Experts of a small language model: 64 SwiGLU neurons an expert.
Below are experts of layer 3 (counted from 0) of a mixture-of-experts language model. Rows are named router (the router's row for the expert), gate (a neuron's input weights, with its number), up (a neuron's input weights, with its number) and show model dimensions 0-159. Each number is 500 + 40 x the weight over its row's rms, rounded and kept within 0 to 999. Numbers have three digits each.
After each expert's rows: a language model's description of what the expert responds to; "gets" lists some tokens that make up at least twice as much of what it gets as of all text. This comes from a sample of Wikipedia text that the model never trained on. Tokens count by the router's weight.

# expert 9
router:535498452580527513431472581519493487478464421518515473472492459475536494493530503510527486458529549466514483491518580481554494533518561433543541536501602547506552411548545492432382519564496546467532529478458468553526527549557515506443452553508502479433543483532548450526526490549499500460435506549503517546530483537510496494510458511494482517490434512477471445463553561529487499508426460520522515488563469529535418524538439501489469545424499463529497490518507483402476421511488470
gate0:484591545462418487438488561506499425498482507480438488524515505539494496494422461507551486501496566591510535484531496579540492525557426508499594466520549572536550512460566488471503424485515488557470485536516536552592442538483499549440548506538478536502500481458480497506572555515529520493448470520546477514559531495515495531474535492462484546475470448469516436482544500449513511531440509484442471466419513518504491544450462481469474515580492406491474507523497433480456517435565485
up0:524456487517450532436519519494525514480574523474441483541504487490502467472523585529432535516544598507552549475477437472490514518539487506515557518473545464523539445452541529517422469527473518479511547543526503415444492475528427524581518461494541467477430470562479540534506491513521527508462546467523538503537548520504492511576522553485550474536425501506503545514435531543520463477435518483556502496405379596486516543460520510506479466471533442561551492532544471463502531544534563
gate1:528521421559527458534513466475485517541523504456507475469576478554488617521516489477440502507500458540507413476498564504542475496536516460494503473536460511536517508492506494504420534522548532497519437509415588499508532567517538521584481495457538465523495460437535583481483463439519491478470475467488512536430488502537485454467480455572475409544530499482513537464596497511512502485488546535493550495472481506528497493508490566449472561486466481470419427513555491469571595488549425
up1:487469495509522419546526481531556516465521547550558527551488430526499565481513445495442454495511571461468483418572521493566551498534558482537538587578540502579464455523457545557497493490471471462517503557494557523543531483535556551571494527487522503471494581552495526564555544510521484522466546475471513565560444515508536516469496530537505591498457502611504481507479470531441534488430524477526569479465524469476442498529470459526510504486514506477530417454518510538475518502442461
gate2:570527561484581580461511598474496483464460397520481478490533471531482481445559479460516449452531544502556479502454580502501440499555485544515523470519504513547555524445466479493469467534432509490493525530458528586476519433487508530544437509512413530460546509476418516561436473457501502475488501544458488456550539540459479468480479519481584540512430466468445491533501499502573511478508416486524569478484509497488524467530485573466459479489545449536515506472585501483494491442438494
up2:537538515508516511436545496495504551471465520494582478527499564471433379465480570455519540476431501486492524499506561425500454533460495475511526540448483473516452454515499477504464498511484507588556566455518520495533467492583487503495505550529530527430471471470497429511502426568533511575541542543472510448494545498534511520541491445460487541555536477441563543439450486551498489461501477499538536530458440489524472523423454539445493525549527486463423438557535443467503417497465471
gate3:558453540524486514537503465455470408495551444523526473441533484474470505542552508528524496547518458517480468491514536481457490530538466499454462460495463522570453436544549486451479501460578482549515491519432513495539538439546529439503539501449565556519476433499535433510503571540513472465475489433505477524517513531458507498446440556536530468499503492434504575513518474503427525381496526442531482578544542589482485463510478455513453610511473511510477564546553490478459445527520537
up3:528552499514481505462475557464491536547511528459503458447491507486445543458467505487532503550530440622480581594487485514511448530496535501511488551498500416466527506498510509491498539486582562477537522554521488545457520563458458546525471525460532518488573505491556501484478505466422483502494447534486455496558548479507574485506482419501529500456477439501484440491482528495523556497507482467487454551501564511585452489494465476566451533451482504389515502499589535442404542420520519
gate4:485490494469495461461546489572558569460440493535521460499492513487442457538481530457537479461482480523547429573570539555536576514485533509530478515532495440418540464540500480499476490542455459435435447485495451505563473571538539508502514470483497492422525503429461492516574477450497478498463504503436478473444577597510562457470603561514540515460502467515512472470509585558482510514415509524513546505519403523521507547534521489510442527469451488530479513460498534467460447504490475
up4:480493498483556521491501502524478526469440480431551557412496480529543444479539469516526460572443468550491472556547507534441587479565490516520463529469538515505526522505455542440435511491529373535465475465462516483456530471448523528514454530518481572486481485586444483481489540616506542487539510526557571476483524503583504523483457462444480427479495528506480440438572465544546526533495484486470458491534531510496431540565556522570464511499507470457457541473542485513517494471456520
gate5:468500495453463555494501502459526523480444470547448552468466503459498480509539428442588461480472470451506498486492490431536522580483508496486516568556534508531478514538504494442513487552525485383573530544477490491443496537536530535551489586441490539507557505492467510495468462558507487512495522426494525540419498540526523478462501504474466498572488528551456537486479573502514513506410518531582471533567532546487506550485440471492439480420577488542477476609545487508489413469495500
up5:576529457530562564500526455431466559573412539461444465544548553492480543488495479531498493489469467483556509566490488606565485494531492491491535484495478484513497530490530540523537475477486538490482558510497483479482580552478565502567486515478503479443460431499452508538602510456457508427491473521442520471481583443550563511479506526493477511439516410457560518406543477526473523530469500485460501542507459468503471501475543513515502466484493585542479441540483416434486453538515511
Early word fragments. Short opening or middle word pieces of rare or split words, like Che-f, hyp-n-otism, Hur-ric-ane, and non-Latin script characters.
gets: "c", "f", "p", "s", "n", "t"

# expert 47
router:503494475606521513452531536572488460517528415507492390503525486554558439518492525512523435484549498453459529552564493545471559492508442481477458509479554502501543490481461509441466497511574540459600408471458511464472454506482478534500491527471465476493476460484519479470445478573478455524484508508472427627560468456537506512540552510421506525498475456492444492491597466562523476537488508536495453472498479548588502528556487499472460489535544479462465483542533505481537474489539523
gate1:527501564507404494483512525526506480437437458473466517522587462541529503485504463457458455514455445490478440492532538529561530418496509473621550472549558469514506410510506477494526524442493534501486504423440484454512565513472496499488454402511584536559510519476441485531484504475523475483480400518561458518489581470459491509453559472569491496448505503481469539509492516525495528529458474507488605522501492537485570510437522440502496509554411505454521472522509488499518527497563510
up1:439459459542529485518455461565513500513576417535525497510518520551540526462535544508543467570496507550494471485529503510503485467501468532493465508556533492485505576517454471460427549461457579525538480499543474546511513555546514507516537532475529529526487450515446455522506480421508524482474555478426467456489420487541509562470546427452390501420496436527410453468515432456561530522480505567513508527527467494577489502530539471480460471479426517549528553559527507421541542488497524
gate2:515474535469497543506580521458410522492463447560519493493500507531536535502479504498523436517491493493495546522473520522437506466513562455482437489586534542511564466493488549437508465491463509479543470482610513482438476514448463550474443530518519487532542490580516475556496508498478472472546508506457498516542469484442429448417497497529502559533566498492552461438551505507560541489522531571479543505569635509514471579542499437512470508579510519515504593503566478530453496478510536
up2:542525483488525577545478539457487536540497458484524548501502511469525446556471496533497498533502581462454517445494493508547516600590521560517514571509531474535472462443554455464490551529501515529537460587517463489533484457535486536521521499541519522475449527505499469639483486501514501519547488524542500550426523516578539599453524470495482530486551484515526574520538512396457480458512454394509513512499484531539497461524517541503474586520466529445481485453444502538521494578515463
gate3:480555460473486514449458528420556548491438544499513448516539493543485482556481506438451516441520496406463456564503497470495529456507530567516502500518484504537551466494466484440470501561447450505543462545450514495553510486496516497517511441503529490423584492463503577430502440520492477602585532542531512463537523433497544460470435524468536431460572545572494450482514477516492521562472516518414501498459464432440494492472526539532462472430492418509473486497517454511463484498544519
up3:545479560488519506406461517475489471530521514441480553484491580491526459555483446506476476479530553543544487485431563450522527542455527563537530529522539526473600486523504521527457536507550448575480529392420528490507533438448496522447516539495501521483549595536483532500502500506522539526475501457487510484556466507522456516503539497555507501559494502475530548443588470476465492520511504495501534524529505484413558444572489408452463429608497515562509510462509488479541497547450492
gate4:491482476468539545440480474510504529539377507484459457386450525510518455596497549497457544489563506496497575476469518492480541502430468499539505438438517550475513460496464522500498499558518519471587512531474580508457456519558505532429526484471498510483503452514508514503460519579505572541427494484516481549514527500504530561507544513534531527482515447451541508511452508529487456465505514475490537532485420452501587554420463513460459518563427510460494474592454537535544449479488452
up4:440549584496463484539535505499508514486422514528489580467489539551445517500502458495497613520525469439531499446461567515495484536525494469529556486486483500417442472527538483485480526507473519596488550539527473514449518541579477468556581556505464519518457517477467539461572548486505490523492493536546516508485492457424435490515434587496512456491477526483467432456437461548470494470463496516448441447506495555482440402470556492474520582426461499503500516544528487481472444509459513
gate5:522474516501456469520499513541533444486563426470585482544559543436551457497476456530515495489575452524501491425500542453518523448566522436503508566499427456565533445495442490486468448530591480571454464536426515493488467478542447550533481544497505443477523497503481558508572443519492503552521512471478483488532518536556490482467546569553593448505452509513495517451544565544405478529496509516545541455418491490503501492539502444486482508526508528416516488525553546505540449499469498
up5:506433570493446534529494508492455443548529451474569391487512495499452514498496489510554520562483540471467402522455551485516510404542480493485504451483490548541508404609563531526527518515534571532507521448479563474537556529495488556433518474462487532481446433504463479475539480519446409513498448547490472496534519470523490533482478542500427453506478507546520452492496521500479540501504514465495438470419466528414459496498519508457485526414503461500502493464427506518529491564494425
gate6:542493530593461478468472549448552558494538567464546454504536469486494547597450550445511535463477496519441412492486489523492481464464493547466500528526482501481523530466515524459507482485488478481463548459513475456468516511517480461498501519471507478462479501479507459546488496532556457534528438355540513485420535433521570435572505414501527504546467557520397430529485460478476490567487521453541477527491480468503455470470432440469465511515520553582472476455561489447505526523464474
up6:524478527526597487440446407507426570454457475537545482514489497499510478425598558560519543476471501471521478507524449470527411490523512480492496520438504539499543485501482498471419489505444457497511514500498565485519450484471456610576538479508503571513474470559534496541546527483423501538539521508541506414456472540529497533524495450455545513529490510503494439485547524504468487560463450472423480577486480451525495529497529567554507517568476487531493569416463518465550484535479482
Year digits. Digits inside years and dates, especially the third digit, such as 19-9-7, 1-8-41, 2-0-08.
gets: "0", "9", "8", "1", "7", "2"

# expert 43
router:496548423502504538477494542567539422483473388526511462455553465555538494570479510509548489570579513511502519510476471493515471485534491503439505522431527484565478502493513507389445529519530504525521473498499412532464464521472527495555442513468418401486566528488511477483539429499582556522433470516509483566514490475514470528484454459514552506484467534497518479481516542534516516462506432499480510471500491493518499525541494479495499511422473569524398414516525474530552465470550592
gate0:531419506490531601444471538463517544448475528473542432507513483490468523526495550456499515491480538590435495466543475461516517448423481507475527506470508436489479445515462547474518497523481480444464476461553444487424413492501415470512472543493544544569530540473506517535537446596437543449513603463475516479481483531502460471586480481480476500490576474543547524558498502478517442495468505487521500528507491506471531544519527488570553526482491463406548474536418567482510551523526509
up0:490492589439555468548465473462495477501487545530531493438530539519479497587490551543426500471479466571523519516499519471473525515495473563498483536518462553463458544533498525471554496502488542494458536497466553425432538516551623500455517548499485530453534501503445551580459504449505450479561535539451439593529446481521485427531470511540424493511559475562487581505517510505541446539481550506469515518546487469540514519501501542472540549462484417515592463450494532490521513457482537
gate1:516490560471519465541526450497473495542554451535464574438526399544458468527535465481546526461490450502450502509539432573519479480507487485571540489516464511400533483545449531465474452444529532509471388506559478509495501481534487489527488471465457510513550557530496498486554533489472495528536533484530465447497503516522546505501507434463549470613538502457443539539495444525502510520486476546513481500566417459464513491511504532461560457387601537543538552534479500467502511446451528
up1:493488590482547538477523449427513499464510512528475494548504520470478474529466469587530583465457485470529478463563485413513442560444454491540491502498462461537548457460460375483469548469533555529543505524409505525471477466520444555485487512524477585515492570455466462551528503564523481490521457500531479402488548497472506494494516538486536414551500562478431444518546536539478450465521519550519524505491465422506470450519477483445474460478545524498453458537486485509530586529512495
gate2:542449542490474544505531506520584499555491526512525436502497472517525508607532465529528564506454426477550407519515510477505492517523429528538562486509587427495467484592522551553454478491446420459464505484446458535508469505518483579565473499526468496440518542449528476510506479532468533541477463482449461489533540523553517496511549449455490481533493533529481524467560541452525501579500504469463407437505433458525476515560519492577539478508494506489467477501569478470560532581467459
up2:477529512535534529528541481538526402483477448478471510498483529509539559511509511502512566425522520499507528471438547507586491534432447560450464562467457556546518467507452544520413485562504467423580479501499511476475502453475555470475540509468473563535517466509515504549481492463499562483457475587542548488448453435475428496469553513536552495411543516517482556446542471443505517507474443479494534551553486544499440472442601492465537531543570540472529517529501546539490487531475489
gate3:463442500437568502498575484604536533515520461454478519449458475460478417465459445511530509473461475490472435467520498522492487526554491509584559553559528469572522522513506441468570499446477437479576483485504456504461506467458478487466543507442565517444470561489531431526411513534482548504459436476461498434495513509418536450558533540509441507476481523481549481466471491504486489473499577487512527477502521429469542508490503480541548565458552530426507554537499519494487409520465478
up3:523584455496479462489432514545544507519482468478456452449616450534503562547478536498525457517513521532539460481466457486514523557523527514468537480546450495490479489494500528482548510478456560419455489483489454448433461475559531453518480549465491461546484538521615472577492399443507591470481499584463474550479510494553442533449496496532522489485512492515450476472483489436487529516514430516482526487514413442457488537475472450491439531517433471487522519526491457466541456508404520
gate4:504495528468542557479482505520519399538499476502429443493494516509483520498412514514450523500533527530478578437551416460479461423476567518445567502467542528546519446478458490511472511576495499450551527497531509463495480572573514444446452524471504543490490438472524466544518474419495463478466492490432551507479488510520566439444415441526571564527490472505503505553492508554499502477488487573535561480459481514510569527491421480558465490495436467499577502537528548434521515477534522
up4:507444485488544507508449445538511520478519564425479400512470444476499452554526446503594493531576528495511464532518583554502521528513463527531445495503451482542557559446564410516495528478573477509464574531556492543464518465467493469518590574498507496538488425482539502518547456418518473524531494500542463500456425492438452425504487479547508497484549501540534506515564502492580487544561477447529494517539541471485530482542452479564485511560494462492467514494438478454513510505477443
gate5:503570534494522474490483491443546481455526453541471551556438471488482537537535497472503482531539542491501500539514447464464506459394489488437586426526529459495435428578463577563549484539482452480504558540538524583473534529534506486494457502477512557497595497513457438531546478544498529542537534517513487562535515459535407432507495481545536505478495541477483551458487481444450517465498443495511436520453503540521540563464483487549526432450519504472526489417458453467511561526529466
up5:523487546505468474529542449510542478532504516549549543481462518570503517424527520427525528464475478461475562515524448494478416545481476439516519502489512546434494513480451439530440481489503550527489561475513543484507498542538516502425543506487480397498459547456501539488543515454552490574536473489607493549423502552485501452553513515505519539495483473522544487449436534498445567523482483541532443517473497564450534517495551511534497431585513537465474378501530527495490492398437492
Line starts and headings. Line breaks, list dashes, table pipes and "==" heading markers at line starts, plus first words like The and In after them.
gets: "\n", "-", "|", "==", "===", "The"

# expert 46
router:515484481593523501474520558566489434515525409504497384527548472522549445538479542514503435485543521484458520541579503523472538516523458508476452496483561502491509510482452484446463499523556554447560425440480509475476479512472490497476495511486480457455450490469492474474452472567486459532489502500471439616581441448507486532543528511439488511477449451506414517496613458581524454539527529530495486438511480564565485516557498487483481502533546466469447484529549504469520468479542513
gate7:511446538472466477472464560568503514496544521524480458480523490554505516611487538466528573449546536488507474466581511445501507481514458523481506507491513526536405495528490484558570438548506514446504464602518409539482467527531508481493457506505466470500564470460555509440430437494466556527448462498498455478442486531442479442506483499505535502472535526480504517494460616493556420499523539513540493594436465459479518484507514499484539462497443562545528488462536543550469422456510538
up7:550483556535536469464468505454492532562466484464521492525518503457468627511523512438503436501510484532483525493539479524533513449530496477379438451491464432513476519400485455507514493475448515536550390464544496530561532495521538523517586481468509544472530501450478494519550475491502537553463438537458521564509475446478522512473437534523437496463417466458473596529546478477443449504510481466446552493542494493502477523571438503491479495527492494490534525464457496563451432513485428
gate8:524510556563464589485486511414543473541529408501479514526482445499454546519400515482584480520429508569499522419518533515469495546517531436519535564508525491487434507569512470466516504509415533501510485513481550496553455513541471544484420488400512434494523510417546503451514430544501474528457536571469590524537539457535510521504486493498496484494384556484585502472479471498492499478495525460534466449437486537510474491531477474496464495499501505506440522426500509506509472528506539
up8:533581499489518545419509499561503491532501578486437491520558501543524451472440457484426453479545553480471463468437480491489534502476543533506493425529503590492491501481462409544547564497558560444538468570467535488502535517441470411432464463519518501481546529541528526516542550562538427510482580506509498555477496475500495498449442529459511452451512520404502533536534507488571519497422539517451520395520486440509504540541527487448514463526455487512476509508519499495479502464446490
gate9:442474563452514493475559567517471476534533441428504460528529459547478454492526471457535440473474511500510495478522522515515584506504496498570476548485450516559458465439548476444543526487569588473450551509495499472451470462462540476512493555545463460487474478575538447527489473514542454448433534477498478536461479487508490462489514454463463488425526533458427607481543460531541528466460579475445492498469491510515459471482452496500601495551597452463552466529505514465484442490473569
up9:467469491464508472512421487429521506497481577522544450548458540441453490476470547480539610446492495492544498488512508505546513525485466510490477469558507449562494488555498484543460516569499473524535508549516528504463564519590545415478524508544485511452452570451559509533470503535515555489551495511539483500511474507575601555565486545570494535529444522435489486450493549495478533438574455481541504488441536478469537493470543519527536431429505486483469408437461513458522538467515454
gate10:532443535453501513439618537552529567475495456531519526454562476463458556452535521499462569480510506469559517521444551504458505596504522477510478504524620457484498560549571547562489529479501532485567499513512421523448519508483513522510465556437528486454402515520518484449479559480485497520455528528478601454468509504461517500418509493475466482498469490480520481479510452573535523538502536479470458440529509482477509491456485520491475488449561560545452552491495530444449433524460457
up10:455499438465516469523487465440509476519498490475499494484458441556442492515534550536421466521552529542500463474524486435482494484466479459476497454463520441457542456482533556539501497513498443505567435564499512504432478535525472552493504525520517490528553460530525546482432470470456450452480592486487458532538455517486573544523543507530517380404515513519524497474469488522405559548443497480481509495557562457510521545529515494501622487519514423467512438422559451550489499519456498
gate11:513506525563515517471497510559502459498461509465566509504511534500509483455498490463494488468507483485514459451537510548494556498504496457531527420497558499489448555536490462468458486540493447536506531520475387473511517519545555496509537505529497485439521562483423538505526469470548520488398497559483428485542498500512520495489439573502486434578388547444474515520448454494504449466607606539449434546477466516546465467553460533476524529422521523585444517552485546533547481496488500
up11:488494506523550541529506562541566496539498540430473465520476560492552507433451561498528439471456532529478484528493509454484462560558541472553524449508476444543492485489476479502470518479430564488504561526503504550474456481486519438492580586599431450504531480490483520481484394568532492550467535410493525519546459503527590526483422566562539492510482485500460509529515531569519544487551529424442542479552433511498426492485506491471493492437481495520489549480512502447530483518517444
gate12:509601520515564505496469478545452478474511459530453485506525476462530465466589525517536434532540515417473429591539548514489539612485491541466477405532444459487447489448526485481424477464454478512516506462522520538489517500482511490449507504501491422460476477505477540525498472439541513467454522469490511524516510538485497432497602475545483559526492499483503558552537545522577482493572524447426474506518455480531456494496475551529566488502577497471546562513508471527511473392502449
up12:514470595423480494542484458520563455589489531420489433494565527476473451547488517502476510454455553501472545454534463524532530494519513498512499549505538502508526444499491522538577518478469544510503576538592519496446535438510555511458485518416499479467453555431480463440432508522497470451498455481388507497552493486528562524608582541513560454470490533501509560529507507552450540521456531479490462477456454509453470473473489476480505513527581454535456554532491467505506516527526521
Final year and coordinate digits. Closing digits of years and long numbers, especially 0 and 9, e.g. 200-0, 198-4, 60,00-0, and coordinate decimals.
gets: "0", "9", "8", "1", "7", "6"

# expert 5
router:520485495615551500395464576536490492487461430560530461460500433514512497485474490505516459503529505476509465475531578495564528532489536449514510511452579553537550421527524501428431502540528495501550509492430450528532535553583501536481437572544466472450544519489552475505476482541476471482450508504480538550532447532477508522477500545509460527486455505448461464450507533549445459499417457489498520529510479536491452563517448510488505526414505467494465515544486456405482428549451502
gate1:558613504483444536518495519512469504497483523497552512395473545514461476550510582427531536486452529542522519508538496504527465444554512503544528556463493562492436477486499575492486491476571444445528412527496488505488532497494447502528457555470562508484435453531474480519460514515503527552549582528443517548554448465574489515444496567504503467432448477546459490480563537587468491505473473472427549577515450524492478540543464453476462539462487502456491522551553527535511543474522522
up1:559570564481509532483548493484521620502478503464506549473473516478515473472537443481490603473557447426494510526562523601524504455498418541536549506464501530496568526510438546472565569579523510478520464523551492487577535476536517578518430560594536460465481470514514558459506513567427492500467503527493517498497548463561493509479534464491527468559494475456498517507484511403491453513470488479467521455435497474460488470524446523497438522467471473526502481471530544450515502533525448
gate2:518473452499498545481512486413487518502418496487496539573477461496439425520436502550554511526483459488510485495575556544500489542492496426490430543451526521486504472514436557491478535619518528561521466442480437495504523466522512600489476507492471458511492480499494515396508467481479456541551508564555510603508494471458549490508448486468427496545532506493461539451569502447480452479516522491516466538480508502617531452517519479452523489531467490507429540463582475503536444515494538
up2:479494506511533569560449453467489522500490489528581527544519461545523479462489478551409457476514513425508472510496507415490455475550595518528524470452544515507476480467496462482471487530551499492498540525513527482515453420542524508458504542479466595483416540484496470455486505541455484489550399523517517541454563464459494532539409509466497500513465492500471485533489459488580526562442490491455526424630490503574505450466486453445510545540585507502475449485531462519506512455543535
gate3:551545513520526470499464522476515461537485484559475536462476411508521453502593539524466466476453443475542461532530578511476447542534499500533532517525605497521438523516492564516447435527487425523517486511484469522492490534399469518459509540516473552543480483573483553542574452510505445530486471588501466527518454538460594493454482541491488554434456475460471546509532502499510489454424534495478511514504498501439445537496492573533519428506530489532550405484532516538433482526422499
up3:443522479510538504527522529502529514540450482545516599479523483516451525515562518501458475560486520534547492490504503535499459517466504483457441496456545492449418573585436522571562510522498503515511551410476496532491471522548458436497500472497526465504479495450498554544505611524520472436434432525518509490453502453491470497473490501527547466576545502536468520476555489528546440458542522425506567503498475521503530380471470560531395450490462450466525541476445440524508509493538451
gate4:483482432511595521527503431544502439496478437509524497437525469540560526483464572520492498478586523526478423431538476485514461543501493486485526473473565492449456502487518520446532487552504507538573508489468455556534544477523571510502506399539518535555448467490501540468506475495466538523504497508532621517526460486516435489557514499501543461517492584499509510492545472594484553520530408549509506541502431476457468511498529522478532499512494589551571479526531578454451503538464444
up4:455530590531505481495456462514480472483472513574489472623528560478495429494469604459466510557447429437533520464530534537452469547518476481483516483496532483543490516487464519460547508444517440522419544493538521471524582521490575538504524473506573496505506487483560534514535475538535523483541457403495508503542420563489487500515537552492498459481451523523528451468512492496458447513463542461493515518528460454405525476439504472528425531589507501462492453490419515464558506507522460
gate5:465507491605484521435506500462492450476505451471524503492496382545483436417506433502531528543647515507465469515495486541510512531490575481569547483466535458562448463463470486510497500485554529465419444496442537517500553520523475484505531487565494444513527501505441518491507510449616514529490499495461531536486484519474572486488552553531521519494429466535541493581456525501476496549477497482509393500477455541509481525571508593501452459524519536517468468508522516479528499523451512
up5:447544492443512442455519423509468465471504474455484524451481526540501482500399499511492509504476454496376482463499493490502490527427526600499506528470457494491518489542512469474584576454477450461519488474516469439474454501451538542479504439528541462500547512492538514563523498477536485486470444526558512529397489522527498560557511518501485550552537495485396503428497469585512485502512456556516502450514514529536490575459497471502499521498494563476449594521592581459489481455539494
gate6:557500557496429439405449527450474460518454374429455515528490432558564470426539488472530559469555530496530536491485538547553472610575517555511471517427548499515530502493445457462517503482504504456508568462546508445523465530563510572548484514541532503451552504480468483524465446509544536518470511532521526484477477509555492520526542511542476523580470517480441538525489519530506577490456501489548507461502524501492485501512508504526472480489439545544566493521448428451574506513536505
up6:533508489555543424443552541561489473510393513612498534501474492494447462519537440500527474484503443490535528529413537465492508507476494467567480510550528507469585487509507565490477539442500488551504483481530464558496554469495470473447384476526557506485543515415506537461475483494480542485518511467506448448540514493544524541503527521566522511495467514470516434529560501494487522475439540576549459542540514444532561426535536507488451538454570528501473464501498571530519480595491453
Foreign name fragments. Inner and final letter pieces of foreign-language personal and place names, often in lists or tables, such as Hü-n-emeier, Hur-st, Risø-r.
gets: "f", "n", "s", "st", "t", "d"

# expert 6
router:498490456625525479392480564532503469491448451536478441463495452534513501489485495500545436506492516444494471529540558470505535502475530438537512510446570529521524400547499497433380495547508519481479530489464457526533483517548504516505412569524481482489537507543555474541439485585467486536452454471513549550511489542443507508496436506568449535472455474491457402478526547532473500483458463504473491495475461511488486568547476514485493562460488407480461506524484457440509460508477514
gate0:542468508486460454563466570497492481508491471440582495489514528461513527518462465485447518533484552460558452532553525569527493518506474460466509475474601595558500494512585476500456504558493532521578464458548445561518465505528422498498431516521503485457505476414508506547505458585419482510440483562474544495568490520536477497472454448454499493521480517526510506510505572420552529490459490456481459465438501467483491513501530487526474481448447560529496445518387496416498525496536478
up0:528441512498488530514545555502466510468506473482341438543513521469551447475523506479503512550468538549564528525493473512583490495460506477481581520461452468496540525429533422552528477468600533431438439456497417472497489496523466463525513503443441437507502490488501486550489564525504523532485521415511514486438474494442508514487462563530491439513605488474471542512505568469486527541537546507574463488469445502503487495538532506499546467457584503469496506480528528530475560505503551
gate1:445487513488471471434575495485605510453494416480564493498487512559469493579491536577485527586524456439521450489530479497495515483567441548559452539476491495546588477549500480512485517537451509486534515471499525455507523489445523485548421478501500488428436524477536466468467511532492470520451508552602564513458538512464465546500501460581530518504564572509506503453519522531486465539551419533420491525480493481550572485524502501552462475489528516462477527459448507471517477580566505
up1:510513522498602477528497515440453530497534487561468458546403580499460425438521435448483508494552472450444489566547502469484434465530440536490509429533512466468473500443490499561531512462538458549495503492539455446532475496522553472416457443496442530475525540490516414480547500500554514413497505461522446542502506484518466459483472493534449540542569527574518473524563557535504475460473495505534447528525577501483526485500429492536459463407476474540525540506513548511447496472529463
gate2:467478520481530515488504449480464518532487442596510500462534496516533499512520530572463528558495492538505496519487468558451501580482439490441452500547515505535504481473506480520516427428459458483525427511538476555491440630479445567441531588505505462508496451450524470534477557511533520514536461449526531536453489514520603458537526445561452570438465529489507457494541555585468546490471504498504535495521470495490469540518528467503555493596510470473465415484482473464494553544515428
up2:488520464493534533494503395512484540493509588521540531505550426448517487501514525514495457508439580463466515425537462496512508445482538489454470573427485410552503466525507498527452499460548580507450545447555467531514514502490506511483511443503521398538465492486562547548456503487517482477551508579531481457384528581596515489554474520484548470544521446489540461433503510491510494468509551464526553470553478487496456504507503441477441499473558540471506465531526498514421539529465510
gate3:498466496440459461518450497439521474530436527563543462565497467449557483480369502542529447462557527471521532523485500530435537585536508412465438496502552504497440490598506488481450498508506474594483530486481526492530555498519446407495507523568434510530451537483454567527533535490508462528472482466511550470482522520578522562488491497501474558512542522531467432445447482517535500495528550488499514580505464503455455509486507472565426576514527507522510497562531497448498522501552482
up3:472487485515506466505438542423486437527413522559498532447498531534503552503467462507537478526517503566544578532546500530435505457587528501458472471551543504484466523426458504578475530520552560473465443533551491509507541521516513532524430518472454555539478504498414569445495501534542492486468519431605486502553526493481503518397503451522576474531502525539489481455478509487538471465486540475485462437488521581463546481516458528459493523562506466530463431526558496548464545500545568
gate4:467530529544414547498457535450554575494480499567449515531487466535491466433533451529590578430574508529495540550501543493575448495467500468509523423449493571523466465506459534461506510450515495521461560557503499501508528493506541539515542565496448491544527463524539529516459432415474468552460491510546565528468528511565498536556514485522512519437451532472495488473504469467497428471482511486521511473473422493560520465449461473489457576464485495494494409458527479434447512580464478
up4:478447503442616524519499443484472552549524497462576472489472475509508539473480525431497499446501515468467537583452505437564501516495478544571489452502511462481514542537501526546581560542497603530449548553513492473448512526475470490437460571470568463461502478513471496498515557423459475506517481527532520514554510498520570493461486526480478517460472514529491431503497490499494497505509504525481521531471511580494389443462513482505513421509517496490512431550538482485520489381519385
gate5:469508474564449480511499483482581482476473534463563474430447488537508460523516488478486503465483425422513463523530537453519546443401414478473465516540488483524473483528465463519492479527521521597522456549478507514548506543554475542424553485392536438531449502503594497508510493533530478502537435550426509487502504454541484497537517484488456509436518485505468503480556497508514465470477543533460520622441472499500510506448449544503494545451428471447468486554446449469575479455520478
up5:514502454521499546492520535574537466532452515488443470527481443548418510470451543466550464474510507511481560579452543452600581488563584469533494458572462521478473518532495461544490519517481536444550490581510517470560538454541516490506450462452477539580423512490523538539468489442522516522528458507527465500523498464445405488531513483497498481523492486480518435455424425513513491481521527516477505492498423443581485485502490502473492493563505449466597467475474475445465590501523495
Mid-name word pieces. Fragments inside names and words, mostly plural or possessive s and apostrophes, as in Hauts-de-France, Children's, levels.
gets: "s", "'", "f", "n", "é", "st"